{"d_model": 192, "moe_layers": [0, 1, 2, 3, 4, 5, 6, 7, 8, 9], "head_dim": 32, "norm_place": "pre", "final_lr_fraction": 0.05, "batch_tokens": 65536}
Below are experts of layer 4 (counted from 0) of a mixture-of-experts language model. Rows are named router (the router's row for the expert), gate (a neuron's input weights, with its number), up (a neuron's input weights, with its number) and show model dimensions 160-191. Each number is 500 + 40 x the weight over its row's rms, rounded and kept within 0 to 999. Numbers have three digits each.
After each expert's rows: "comes after" lists some tokens at least twice as common just before its tokens as in all text. This comes from a sample of Wikipedia text that the model never trained on. Tokens count by the router's weight.

# expert 7
router:518525449441506474564443503463548445449465435470514461545444512488508493514505495507485526541564
gate0:476484488577440477573473528540514502478490529487473520497502499527556438487558527509516494527505
up0:504567495568405454502469477492448464536463497530466541525445431472564500601545517497513416455558
gate1:571456454494536511486477438455507480469439541474501516547487514486512499541557450549541510546530
up1:481454432455486542536488425533557489456504495522444540552498537507495527513475588527483479472402
gate2:543539452540472508504516471493500457543506481475472429550443436507514428438472481606431535500564
up2:496507479514504410552394496502547397518496553574528472496503543519526382539507526482506475574524
gate3:536433473505487488540443456478512507519538472546478444469561485567538460480474468488514496475558
up3:466548495485486490494625509541412541464542519475518521557392498436451537573500525489501574510478
gate4:518514487449546483496472485481481520510477453525514532475519517495484508526502520576498491497538
up4:531508588520487474470520468516482533487523534511457480518499454487524513501453483475527463471467
gate5:491597503481488522533530414501553516574566493482452524547456448486425501526526479526524498479555
up5:492525537452498461627530480516515501551526454477495499527518423495503535518509464523483477535592
gate6:503507467495510448514537527511531486467444527487532524504558498427493502512457405546504482494581
up6:506456509432571483546518497487496502567515586499577546502483506540543435427546573539548471459497
gate7:479565490444495573525430518495474440482500493467518539507517469507450448460554479481495485498544
up7:470498488460454561536515478463433487530510503424445449491464521527482535502524481472525538501497
gate8:494482481501554443491492475523526587478497516502461447418470568548510585515568520514452472491487
up8:514463486507521515418537492495518508429556528421449579506508503513460436482538447439440534446519
gate9:477578432444466508525480482500528415523505490443498484489533453487434488464559487441522501489450
up9:491510555497497439472444560510459504472482474536494529426499531537499564543533480440528481518546
gate10:547566555530452497458536491474471451520484466518540547463485521459519593526481513533485474530496
up10:496451552539542544534489508487557461512537538495526438476497476470515522570453518473432506542563
gate11:501572472499435454517462471558497494486459478555507477610484530547483511428519547533499488447463
up11:433505475489510423577506517566524467535543500535511433556497567516489539462503519567560468548526
gate12:454494497574476512445519544434545475489544491499508532489481491526546491478495542490456491465507
up12:489490467515475514478462443473534550515503520514505437486519488524516474474487499512440565492520
gate13:497520492463470503544477434483538440518435503481526485444449543531516514514492461553541509564515
up13:531483498501486492430448471464438553495526492459522571492479464564506503563496547493462495546480
comes after: " was", " he", " also", " and", " He", " were"

# expert 0
router:496506524444583499481580552509478490473463512466516464448441505472494532525576551508489484479562
gate0:491464486506530477454502507566445525419473528560518572537499563503509590524525546516494595541463
up0:470520525467490540599504487487483508574513402508448449477500469543444461452528466457505423400479
gate1:503484487470469567522587468543474460448557490539555519455495494501480429496505522575526507479560
up1:467558495513534438515462479440482532548443495487478457569464523444548525527548498456511504508444
gate2:498480550512473510521520531486479469482532494488492544413491565519495464484557461572619540542446
up2:446524487491443460523550461567452542546501454516467496501527435478494445500500420473504517481546
gate3:527459435479454470483432460506508525492513511433497519513460507506416535552465546558488480565484
up3:494500583490479524500476495490463474510493496563509484478478475510498492385520504482504542417518
gate4:549423473485500500528517493458447537441468470478492408450452439482385509519470527513500421506510
up4:496585504518535565508546523503498470568553433492523465506523540503496493480569426513477481539472
gate5:510448569484429512540529573533389507500486499453483472469471505528483473516485420547650445487550
up5:456486558429409431529516514560429448479479445516517501483461518546508481476463435523545516531519
gate6:466525566504510533467532460473471478480467543495521506492445452467458530586524480495510500423456
up6:491519543523547464455518548420481505472478504486514505472512496536463526542485456504523498529435
gate7:480505467438494580475464487513427526517485463495526508532475515503454511439414508552509483482450
up7:480510569466575518502479558550489479518497472519557506506488452500502474611454453503478516491476
gate8:484479525516461458527580561527500525545559503513469517545564406516450575544483525460526468442498
up8:446452482439457445478494453479407549504495491489464553446512494439481494481493420578556504435573
gate9:507546514482521476531485495531501561518442530499522434523567476536451523426485425479495445545560
up9:493440554535463433466480500501573495518513433447452524463447439435522470616555555516417528486517
gate10:532486454437533540498520541496477463516437481517496485534544448459435542485503498468455499483569
up10:554464444562490515488569496532481513527443551493477541442479457523510524500495415490528541430497
gate11:510521493559505488395497511527531428535500552500471506521506457492520507447540503505541473486504
up11:473476449423535481451429508431426454551528529472431575524517539459517496490452440514500489544548
gate12:509407537489505566494565516497467471449435448520533448503474469537488509468440469473538538484537
up12:547434594492542547493498458520483563518481517443504508471487497446565547578480527480498521502545
gate13:494574503443550519487513473462520589500477574457457537523525459439513522515501568504561480402492
up13:572529523569520522465488471469477536540558491475473479467491473501442545488480472502519510456516
comes after: ".", ",", " that", " where", " when", " and"

# expert 29
router:523580520498492472476481534474502499495466457426537517510442498444493503563517482541525545516495
gate0:422500494463476460487435520539487529509542500524480513517546453536456544496479523438502458482511
up0:509465490553475486525536547470528411542476504491431467447487513484519439529564506631467511495557
gate1:501509443507581524514456466511471615555404448511542520423523519483475518491491563541508525535539
up1:511458412461552532502493491534525478506433515483507498572452566518537552432507528459535544493536
gate2:514553524520483526433458523502495489471532476537490522451445520508524560547490526534477513526574
up2:548536579564440478475569569451464507524523510477508499553550424512502490538572494465508460492446
gate3:451535559560495477488446563413486508491514447503495438462509492519436531519543509556406522542461
up3:496448499499542522483534449506503446492509556514505532525483520495556470509486492491530535501489
gate4:535502464517508470588539557581534535477496530528532435512472438477473514496458456464474528448492
up4:546473480451463454513524441492520461494518483427514495495458518530474470473471460486494457421479
gate5:459537572483503477524557524446533495474438460464470463471480475580477494472476465488531487525484
up5:586499509517494431478510512491410483540495551502552515553489452377510577439452554460531501483530
gate6:474533433456455474456599486525587553559474459495501490471551545493502500435547552445502506472517
up6:459469585494581515517485457463454460459461557498523501520481515510509540510539455440427516527463
gate7:468597508498561510511556464462511496458488513482494555462558521434464500512508434502536498473503
up7:585555489489424552532456442538451511523530507508521479532420467488538520492526505527461469523563
gate8:488451496573529469459548490493449409564521522521529439513505528523541480498527531504485513552417
up8:517476491517534506451473431496439449541456500504514465537480536499481549512515572521478481518498
gate9:475494536483496457518534484461477540449484539477534466496467494563487535533542541484454505482533
up9:485463481431487459457458533471508529440494549533521532465535452487430578543565500504516517529450
gate10:570524480546490482528449477456489504535580492477492527508482553496540510512503508588533445520463
up10:517513460504461536496491590518537575450558517517505472582483501513503457454515481533586453507457
gate11:480534548472476505442486488500554468437494580482500515491385505490481485528558465481384548544501
up11:459524502482435477451499473511530502457511537448539425458402510554441514505517478511440500475487
gate12:479581519487491543532517548536528519428477495477560495504472489508492550484538485515435541527530
up12:474525437491527493511608503457503478507482477524526541522522572439428520492509551472520550495515
gate13:500492544484459500573494509510529540480482513500435455538486498500525530528506392468494535579510
up13:481456511448584603438533511508534400503521474502497495535515554520480461506499522507486429527547
comes after: " ", " (", "–", "===", " $", "===="

# expert 16
router:514499584511519423495551579503546531462454467404528491445456491483511508546522533553525545522559
gate0:543553461419510495489469540548406535535479497450460532529514578492496507566487553496519545468576
up0:430479492551497498427440513580560469478465452519525505523459549478493533478438539573494461491525
gate1:514484452478535494494453535509539499511551506443498450488529476468498535544459499498491474516589
up1:489487500612511523547421444559448501467533664525496496576515514478485552469531567464499503513470
gate2:514406558482551528539504492455479529568470487502456403537527502498445524454530522522480515507532
up2:532428509481511544515481445524546428435500469503456496512498497464568481451558501520505537571514
gate3:471461491479489496521542530520530538431531459471432564534521484521432467479462506525572553595464
up3:480487474432515515467478541529453474467519567508545490487477526482476486560505502497505511429470
gate4:577442491509513549518515467505475460582482479499486516517497462461468563466559497431552473421535
up4:441597523529557410473480466462486486496495537512486475505475595520563467614530500521476524474465
gate5:522453509491530504520497511484532556594527457503457507485507512511511497557511518593429513508506
up5:480510532506516575519558474490507483579495529501491461614494570486485529457572544480449449530522
gate6:575546590541478516525518430502488523470516527422525509476600505504489525477509508515537500544480
up6:535428475398441533500423494551549485580446456512488489576545516472521521530497557532461509447489
gate7:491538434502549547444479484527545532563492476490418444444460509567538545508566523501454503539524
up7:414463558420430494539498570461516541514512525452514396520524455520552565477488547449467508514521
gate8:485474478465536495498464500483561451495537431533472539472435457550508452540533526539463511494504
up8:486517450494467461514531529467491429532415478484542496522466516505546401490511496486599473464499
gate9:408516612496535570488514532497521484471434482470513562467446524477441426549502461540468549467531
up9:447517537450496418490575495549470522533546431530507528491451440526520550469419543529463495435497
gate10:459532549517537434463485491465521578495453553513545486511520448501477466506507538531432490366420
up10:443550543488495392570442517510504565526497521495515468461498497501521483540480529472528440512500
gate11:552510502470468510536435480477509554484472499496512535499578561520466551532485443486507479541564
up11:501524505582416526525479517469520532483519529463424444539567473521444510500469502511479509449502
gate12:449521473454523501504492485537504520588456449489538579466487473442497493488591517521555462533507
up12:507548521487589524465490580544492523586474493484463513508490400537412522497517437419560474560515
gate13:485478586540495477493542545499499455539438505511512521539454487549522512406583469560479611517558
up13:504533456497487507483483546556523422493476493569444471515463558512487466564542507451530466559538
comes after: " W", " V", " F", " St", " H", "W"

# expert 20
router:501572477539511499556500567537508509453465477492536474483480518428489511490479495557584500545557
gate0:529491426481465515502516509407514542432505506479469517532502445490525496467501438479427514519520
up0:531521515506516503618559482471530521484487524519485491521482469473488464493528481430505514545487
gate1:456457542489476497532503572427472540453562548517565506528518442535528569479458485517471511479565
up1:460471577425466540506512578544497482427568452528543464491580437471473614448462490493530556518492
gate2:538469508517395460503488541472498462521516524589551448459469457475509498518510458532478520447507
up2:486488491542466467517390479515473498524451575484557491486550530486506501472558486519440435524559
gate3:462548451491498486447485536427539543503480479530537484535468577516531480470564434485520568476520
up3:449529413500476526484536497517501520561473490524530519459413497434521465442470461541561512499532
gate4:500503438527536482585433457440472493480464437434509501544535538499456555459474403478537448535533
up4:530492597484494497551527445402485441435470438465544466525457468467533469481512511509477465513495
gate5:522515480549534513431549540604487526491517523482514442456538454470500500513506499459468463435549
up5:464486441538416485517403501446503501468510471542456472514464572490455496514458507534587431475518
gate6:433410417487518486527492525567483529481464574509481422554564507446507485505512491466555460528488
up6:505505504489538571506517502485479491560536510487459459505532540522575516469529516512562468569506
gate7:497526532530538490449499564529530507513530561397500523503509517434520507591555453459551516499513
up7:483495499515470517473555473479437489458527452507536464556478550491460533434501548551463459500480
gate8:498502523559420486474542422589500486470491479522602515495524505595481495473538587555481557498528
up8:467525555445508480539503549504479505505495465509503474509474513536393536445449434507445544500530
gate9:541603502526511537458440474446535528450411520451506537512548486489513554456573498526523467568486
up9:526486541529441454505577488532574509576488513520510465541451503452544448453480521524542502472382
gate10:470529468496442486489463454516519587586487515560477484504528569516480512496485398456521522516541
up10:502506495497557430497504547505490493470489533471592515540468533483520550496498529534513499508506
gate11:494575514464469488501488516481467453464517491516515526592466473426537520514455462519532472460566
up11:551439484522506487465610497520475450498483509484455535551484471508489472523494520513500443445443
gate12:569523551478477548516518510574543518518408528503534471533469525537472495455496552563503479512444
up12:506520499506521528479509551469547568543470543504492513555530486549414468521528526533475478483431
gate13:533524448493495463554504535511504450464513546493565518511571514507536579465493379579590545514461
up13:473483506505515572507454559492547490494522466446475494526448516556473455483506497507518576445536
comes after: " P", " C", " p", " D", "C", "P"

# expert 27
router:449549494568593507519518524501584446458438505522516507483517506468472508577544517501561513464468
gate0:479495526524498493492461525581489486574542391489501555517562491522485478528444508471486560514486
up0:520524529421489436439484505523436508470531527529459421517378449439599461555523487503450429475480
gate1:507498470533559489554566456498490450512520482438461490525485439469473471517539557497533425519582
up1:642483465543433427555480518518542531460544562486525549542497485406488520489498546509462514386453
gate2:530526486545504482471573423555492467494512524553505547506547525488462607566482520541537483540490
up2:473547529464443457493558488516434536493486504487515468497510479521488589599564488562526459493440
gate3:494530550571534460519495525460509485561519467560454511504466523499537469491521486409528513526490
up3:516543471479542514517470573458441496581477480483488538444493503476514457507529439534455495473452
gate4:476550497525582532520477447492440506496478430501454501533459488513437545499447529501527505468416
up4:597536517529476541575561571500459491498545509562486502580454513504462523491456492494531469476470
gate5:482472467503594555462443485450510443440509521584505539521504468503538490521507506521532480459508
up5:526607439448468477490559509503478511472478580372491509502489478512489520437524399496562471537452
gate6:528526510474514525544461490481455535494500538523571445445472520468465430502550525491515486485452
up6:442474424587502489551472502532464541505438519552494492508438412515438497497508576475552490548534
gate7:477557579485518474403412503431516519510483562436478484455582541482509560471467556495585527487451
up7:479522580469461461466527514512584587444539518450545453540503491494512497526536534525541431484528
gate8:480446468519442494547504479539570473502536487496492482498509592481507540555468488539485516528491
up8:481500500502481515489548361506551568522437406568507490567506495492505540493435559501515456461489
gate9:509568520553448429485546520501499531455442469480495490494510556468429475547515490561524420470482
up9:522484485473475474439523447472487474485560502444530472554503553456552541451482491489492497495491
gate10:458506536532538526498584479514471490473530548500503539463455503555532594489477465519521512448567
up10:532525575518498493442508480415494522514583437536471544515495489472489503437534548477490480518489
gate11:569547518541480469522531512480488482462521488546522466450467524556480547486499606497515450502521
up11:484548569546438456487559466476490402516525468457488484551531510496519519480495510505464536527504
gate12:433564450546499467545499557471518515456461537450412521486559473513449523482565519558503424525492
up12:516470481461517489537548473581450558484498489469545539444527565496508490546448443512509481428528
gate13:533515467516486498520543550548575483430458465499528495492501479481485481559528532575553492469447
up13:537493463517492544549517502561559473459567552526447433497522403498491442538530515580525460499459
comes after: " E", "E", "200", " U", " El", " pre"

# expert 26
router:466472537466572442480499649442511505477464551476554482480477476396554502549473501547485490528471
gate0:393436568510447561573530563527442451509441555434570535464486506462497447520449511483503493536547
up0:515502533592520501474503532477572529497538482569502597510523625399475509461540569532508541489457
gate1:561444468510536556497517530542482585476496565518544494468475481487569487525516433524512472524406
up1:538558451451494494470503589439496549478451496561485471536526474508434489529489466506496461555389
gate2:442484432512437527494501469526467528558426428443467451471478501510503513486476545482531516476506
up2:549491532466530432526501580454515507403510547563499558546447551487533462430545446467464510504512
gate3:536530507456520495520561492465541531483535481523470500539537459543505474576543556445469459526484
up3:524460494481477576528512475540541503521546528459520514452478523476423549517511560538631486452526
gate4:464541513550514503508512548554490487582418507562525563455568478465526522543551455484461503432574
up4:500521537514510502466482436450476495456570483458412445537431494472453450445474469487527500548487
gate5:477523521510519583504462543482481477529483527493575590477508455580445581491576512493491517505471
up5:511517475468486534536479491503527495501521463432483519531566468427551485511452480507554467475571
gate6:475531568493549546540515547449482439507517595442504452522517522577520470464519423508480581493564
up6:468548528531542505530490512490571492506545529421499489553547515584515473411481525522558465577536
gate7:495521572557493551517430563404558490452498496461521550468452486508487461464597501480488450455459
up7:472482505505544576523495492462528425451490537457600522440516423498527478486636473509434439509466
gate8:550532464559526516476461432464555458532457532525504444543495505436395503500455539499543474495551
up8:529491427499459520503516561508461462497544421401502467526453446533523519488412549447497492546459
gate9:503538583515439433548438491534571570475497533464565503470553562409505540474538493472517514457534
up9:578478456542504528508530462558407492553593473452485456458555594456483499483509468489409514517566
gate10:439495473512538484560463531509510513495486536495478503484429472536522525482479539505485541458464
up10:477515454518417522488453520470494481502461518462496463537526602489475521528438531536514518509474
gate11:471485490459503500556525570554495489520465559481476470556529561459598515463549541487461575537452
up11:524472524450552493487511539482449553530466489553522539444512501477482520522513445552472451488534
gate12:518569408528519506526475525485518506462509456520514531529518459473522506535448428537484457503526
up12:558470532529486493463505473493527516522485467441505474524557534536454523496536510514531496467498
gate13:498461464520539488458548428497473549499493509458546544485550441471498508508508550589512506461475
up13:494539493441495540476459534611457506587491539566592501463527438471507515495488526514467538497504
comes after: " in", " of", " at", " for", " during", ".\n\n"

# expert 2
router:469536476490499491462464526463505482474452534440538506548549508399506490578537530512496527541522
gate0:565509472516545528520515494475501486535479476556459476445463518371499526494507539484526483518503
up0:501484518402544438466553539502550545504556491537450514501514455466493539557463505511494430496513
gate1:429495487505541554545440508508501482499509442517546532470500518490579494476580539470554458509467
up1:561453522502479513492585486441503519479523580496460464508535482489529473517461453420493555477539
gate2:498547497469494414460532490438518536434532513370500500503488474468499492526514460500485519493517
up2:494504484555584492492496521412490578464516463428495470495519535517471495423483400539547454486578
gate3:472418483531502439502461564453466531422495468512502487475582474473478476501575525548525462448534
up3:459464480539558522450548568466477558561479544454511532434455523444534475508489579505531487567521
gate4:541483434549449553484430533476362437503524459425480433476482518500522478484597505474479543534592
up4:549519548530508479495492455505521474516524574552440369495460471509524577453562488509532526489523
gate5:495503456506458519480497582481396474454469421508493523435470551517517531567555520504507529531506
up5:453422479464405475502495465520438524491481522517470484440608440482490482473575480481524476487482
gate6:456510487437557450511523455516567549538481547512515529481483540456467469431433529499539550499490
up6:484479534465469476491455567534512488489480517540555573430546560452568508449458475526553460387582
gate7:489554547433590515561472580497554422557488497465449487523590424555482478578459457507556479468506
up7:492447444546488443423515523493533473490515557479507506462476454538562535421560513486497457491459
gate8:482487471518492454502468445503527540482532493463563498463478472460541488480554450437459499483509
up8:539445465427475472517535486552520399508543462511428549531452555505507544402518550524477469467571
gate9:532527467490415429453465466495504433439481465511489514521438513470493551479500562463537456441540
up9:563489586533454450469451474479493478480534446544467526485471465466487468546529511469529458404505
gate10:480500483450529534455499502533440489506552529545553515530459484511482513471502498542455517502517
up10:535521543495503549547470539569478416528530498525535521461550453541483368496488458531558469542487
gate11:466501538437470495575528451551472496482463438395493498518518481502568517509504486468518466529468
up11:483501462460493480482436525502522477474510440508568509484533425486542489382541508477542439452524
gate12:519454471518428477544506570513438511440483543532515492504468456454479539510551465491533484484489
up12:487441493467501540430457561486492567440531492519536467473504507540530422532513436474502546468474
gate13:508480530492462480518456492515577499522499478441477503453520437448466520457463488488493544457571
up13:525532487417500486510506446506581513540493558489487488490560565498526527494528522539522504447534
comes after: "201", " |", "197", "7", "195", "194"

# expert 5
router:497501506521481466470488504450526460514446491442541535538527526453541463523560464496542505516523
gate0:510488518537505481501444502442524451532444441451559505435571502529489445511548459528505498489447
up0:509476529565554500428395487402484489559541507476571476498516498512422482489535457533525476499490
gate1:484501553482513496424476521515492546489440501539485503570519475514514493486510440443490450526483
up1:493500569493458485535484466512477464417519454480531495520550489550518452527532550497485516440504
gate2:510512493514513555506499544501409501497492526515532557470513559439475509546493504470479518493497
up2:482499510476463465502497484481431583518522532518503533534448455495463433533520494538506518469485
gate3:479418538554514459499534530573554480519555530525554557505484523451492452518486570487498462556521
up3:462552432513425436539484528574550465479527454562511502431473450452473531477465508449503515584491
gate4:472475520489505564475431595555435518442457480529417521464518478506433494477461469463541513539501
up4:463486473461524518563432488480434502519512440516450504530550489444529567522531545539565512462521
gate5:488523493522459528526547490465557496541506499501505544561469464487532492544495555536455471435493
up5:480523513437424561504505476573476478489475536487535502499537560478394567520442523436500488518471
gate6:503488458485421593539497475472495441576552550489449529511488468489593531520523512496495514479520
up6:494494461485475551507521498500398417534523506505477547548470432455520522530504556475478480454493
gate7:574513478528471504455578495536553403556522490474498549509534510554478488471499480490483512474553
up7:524533505554429472399506511489548473548488496447542589460470493444492420525548490523542506483545
gate8:466523566537538485484459465549499477396485543496507483440513512517459367553539522496508527492519
up8:551444524545420543429493438446500501399476538533448558495533488556437461479516518445540510501513
gate9:456505508535504443466542525477493504481499425449470558467550560523492439557538482490456497481530
up9:498438492475472536478494545494417538551491451491530472545476493467569559474469445512501529514513
gate10:516481479468434545472483508604616486434468516473476496444522519511512529561527608488523497482511
up10:428492556524516537535568515538460523556497392526527541543428561473510507539454442475415537494522
gate11:532517491542478598472517512564492496527469487514504513455497620497487476480460473504485534471550
up11:518507531504539486495552563406464530520488488505567580534481564543487489514521486545471481467419
gate12:436472495511479505476582502463521477515499560542346492468492527485553512517527586510551518491586
up12:468504544470470484454534481466495499473532558541445551549500579517511490525505556472543465500497
gate13:469465561473485467574496475456466481498463486570529489455571496461534397511573472482483485482506
up13:486490461437466487480484482512513572462490482497560468450485573560476570517458469550494458477442
comes after: ",", " and", " well", "),", ")", " but"

# expert 8
router:498582503424540462551537506492517447488529476472532506489478553462499516538544522530477561493522
gate0:468558501457530480498527577454614457475518500519438503541509536517486516588450521437552503488440
up0:497466469490593480506531528515534506527524504469490465440546506548507534490466437577547483487418
gate1:452486532441504550523505513500472477539444430533519478458563529516451528554571489502462421441539
up1:493540555407499520562559532440517453539483448495514494425504536496474461541538487522490467534520
gate2:495530526529511476489430569478554498504548566496547454515495538499535481500505469510530513529466
up2:481464497505569588461552577508515519570422488516457546471564490459477467507535502485487537453543
gate3:545575493578461520506482471495537459504530471500494451473520481535542457526567488517498457482557
up3:486516500532453519519369510419479495448496513431456492560496561508501498470464475470521436432473
gate4:444499417457530534493562512535530388492484517506459448500498454503478517576483510443482496392508
up4:504486520533496526441542509423543605481516529516489487473548566522550500410512476474537499498501
gate5:517575458559509513466486574472517475540468545501445401495468506520598544534467523407457515459548
up5:518497496533531485534479482462490468518519532492535543495509485526460479536440534489518476498506
gate6:549571576555524435440552553520543488576502485403509547525535533424527502548541546516516518419521
up6:423465543555498470450537532524496440487463486482549441446473482527538521472482487524447595514479
gate7:476517426463517512524561440552481465535515543515480459514469558478504532590513587567487507456550
up7:494552471530505456520547460493506461485513463502469474552536527515543522571531564547503476487596
gate8:540446437535543556472593482489538441525545481513611455424525517474504461495528461557469515475539
up8:499503515525513424453513547507530597451482505492434536608424473449463521482497460479495405561458
gate9:494462540496511535458583528448494440495513502448551469527495532447533462555538432507484488500440
up9:502560500505474483545478555581430456556564541526476486523446487486516487457503490506540508480594
gate10:490487495555484456549404461552476467444508444497478472429482566520509474434517554586481583538459
up10:502441428543517458512528470433514521457569500470453544561484513486489492541503508519483522523430
gate11:544508466476438424466481584427466456447591464495476508567527537514506477542554513518517478463427
up11:467477519449478518513622496577508462511520444579489452487448542457494536452446501570540499520560
gate12:431468477453467441502510466554475560518497471529471457483401449388591518527451433493506439543503
up12:524543475470496559553523506558459422557447468570492456409433490505570542441450482462486411472484
gate13:508536561510501460515497479446544554497572460476536493489448473526582516510488404585485488485536
up13:492500519491503462532496460474577545517555499501494477432468509539570520511439439554532459481550
comes after: " ", "|", "–", " (", "\n", "201"

# expert 12
router:508505494513487492525510482471488452462468550479518450474533581476599523516525557531494526567533
gate0:515469514478476571520448436469485470484474536498435505522560449463450497538511451547490526541501
up0:449556444525513578467525533563513511441503512547530455518530525507548500478437522481454548475486
gate1:511481521594559557484402544528480498435504465490534405545522478527515491461510513548409550558556
up1:461526538500544592449513463526463519477532522490531437573608507519531492503534531550419516514512
gate2:511467508537549427467446490521492481452519527510467541519476508458507479500461517506493426514475
up2:500428506446501491510490530474480623478511488436496512501474441442457544491564594516487479467504
gate3:486524473442561512478531435484529492405473555533541530428462540529465575462470534470482485508535
up3:509507482473462505530530444473567463501502549540520535482542572551498527532456519465481455537549
gate4:517483593482493512543466483474603513471526474499507543454455577554437469499467482537539456548478
up4:492496435492492479482460454477489420490500529538523481493521504443476533506479526506513525495592
gate5:452446512532511510500424513472452467454543531585542431448556514503483564448537493459533554447497
up5:511493488526519481499608485448541530490443460448484553544485510467507474540565523533514432488551
gate6:486504469511513520543557553486451579571403512465516494503519474494475497478492549414452498499445
up6:525521522478482541621526571525533514477434435461520546478471483531557407498472522466472512566474
gate7:537475498537480501445451480436552575529533519515534507414516592450496454461467577565506475513472
up7:502540517541523524484493524500545524509546481574546518405498591414548494453470522517508465433536
gate8:500533484546514527484522523511381525501484522483571480460491510480458514564556479514455542490533
up8:474489538466497511498486488445512489475427519501467504508529540536563521480513550508488393544506
gate9:468499560550543538520565464537486573534495483525515440553503539511568549475542502532498546483571
up9:490437497424512570421534536454521498534456528520482507551498525556546567464541487475474622575539
gate10:522475573539464557487479492503499468490455547581498436395484487505474472476537429525475552540474
up10:518537592525516462516577477476502530475505466490522478519492442560462521523418443488528520561537
gate11:527520523540562497534543549471573419464555461549535519458511548452505503531456478483454515526561
up11:562490591496456484518416536434555469515450483485539508531486545488481472458521452519468526566482
gate12:456451422529487500539484409598493503529528474534436450519590486488534519544543479490563469507548
up12:525442559610495514449449516442478491553479491508563543455511510487493414524453550469461582534550
gate13:470582386551548520492486492566536488502485494532513543512434503522489448526493483595553480469477
up13:511478529529445477515561518541455555498469521478497474578532511567488524461469467456442447432489
comes after: " an", " the", " a", " of", " and", " his"

# expert 22
router:495519474499504505460493500479478467453444519425542485547532510427535478579527503526500534521541
gate0:491525555443446446491439515516501483476522411507549462522448492542485514547497511523498401512520
up0:497457428542537547522552487470429530508522527438447602465468469523548517498493499472408591597503
gate1:492491512547445447547464458453532516502505547531502540510388534508477501539447517450527470392484
up1:519496602487533495469513491507394537426551486504498562467502465517461524463457527522539546510532
gate2:639479482543510473515425541548492495496498550448505511478493474469469512497555520579554521496510
up2:538538433482518444512501530489455493457506548520559589482535459495552496596524454600556499523497
gate3:451520465447497507506551567446561519473517548510454388484487525521463532469486449504518495532548
up3:513501501469518484544471529494539485469497513472580519477470522513466494499524515480514520486519
gate4:537531515507435532450539525509471493454548509434551528507487535480500412498429522424541478475493
up4:456516468485442504532500568420433515547480517452539544487460457476599373493488462569437596482513
gate5:508504504432517411560494458556553406491514496504420447476513482502502480505524489487511399517468
up5:535455505558504572457514486495520509475453565561543515521506465532471545534552470595416519447442
gate6:517434552566450480537483547549460442533502506483515550540516527506508489502521519521555560623557
up6:457528450479519496480485534520564584489468458458553528468484458519574501518489538494501508535453
gate7:531557507513548433478521452473483590471433513552498494486516435491485511504483455518504472492491
up7:486466451466477535535563536531468524493508519482449507424479514412485485525485543525516543497511
gate8:483518480532578446516557517494522489529490414573524520479562491461532529569533484560442538503523
up8:512467470529436500542499453490493528471492496497459505497504530509475447526492433505469483449489
gate9:463543498422530465437517438491500573493468478572547578481492532482530459491492507436509528559444
up9:460453529439512456455507502502512578516462509502411586568543505452510494516526525449511532450442
gate10:427549472487536515492468462431390441488581490481505514497488502449499454466487520525417514536429
up10:540523446456577495406450450558478526523427484470427589583482478486544509491499509513476509450477
gate11:504526525528550520442503527552500519511526492513587552543532609504468473537569446474499495454575
up11:523536467526478567455461536522468476550494485542522552490389518463526447515486431446544510521572
gate12:511436516478468502495438501488459501416434566532465501511473588458485540510518445464448469472497
up12:489431587500565556538541449440426498475500527531504505489522536551510442488540567487431536469490
gate13:511507493574478540483508502516520495503504479524534469516433588466492476505550491515491523533504
up13:554492492538533415553533522571450528536503489504500540519542490467490538510595488595457531435504
comes after: " |", ";", ".\n\n", "1", "6", "\n\n"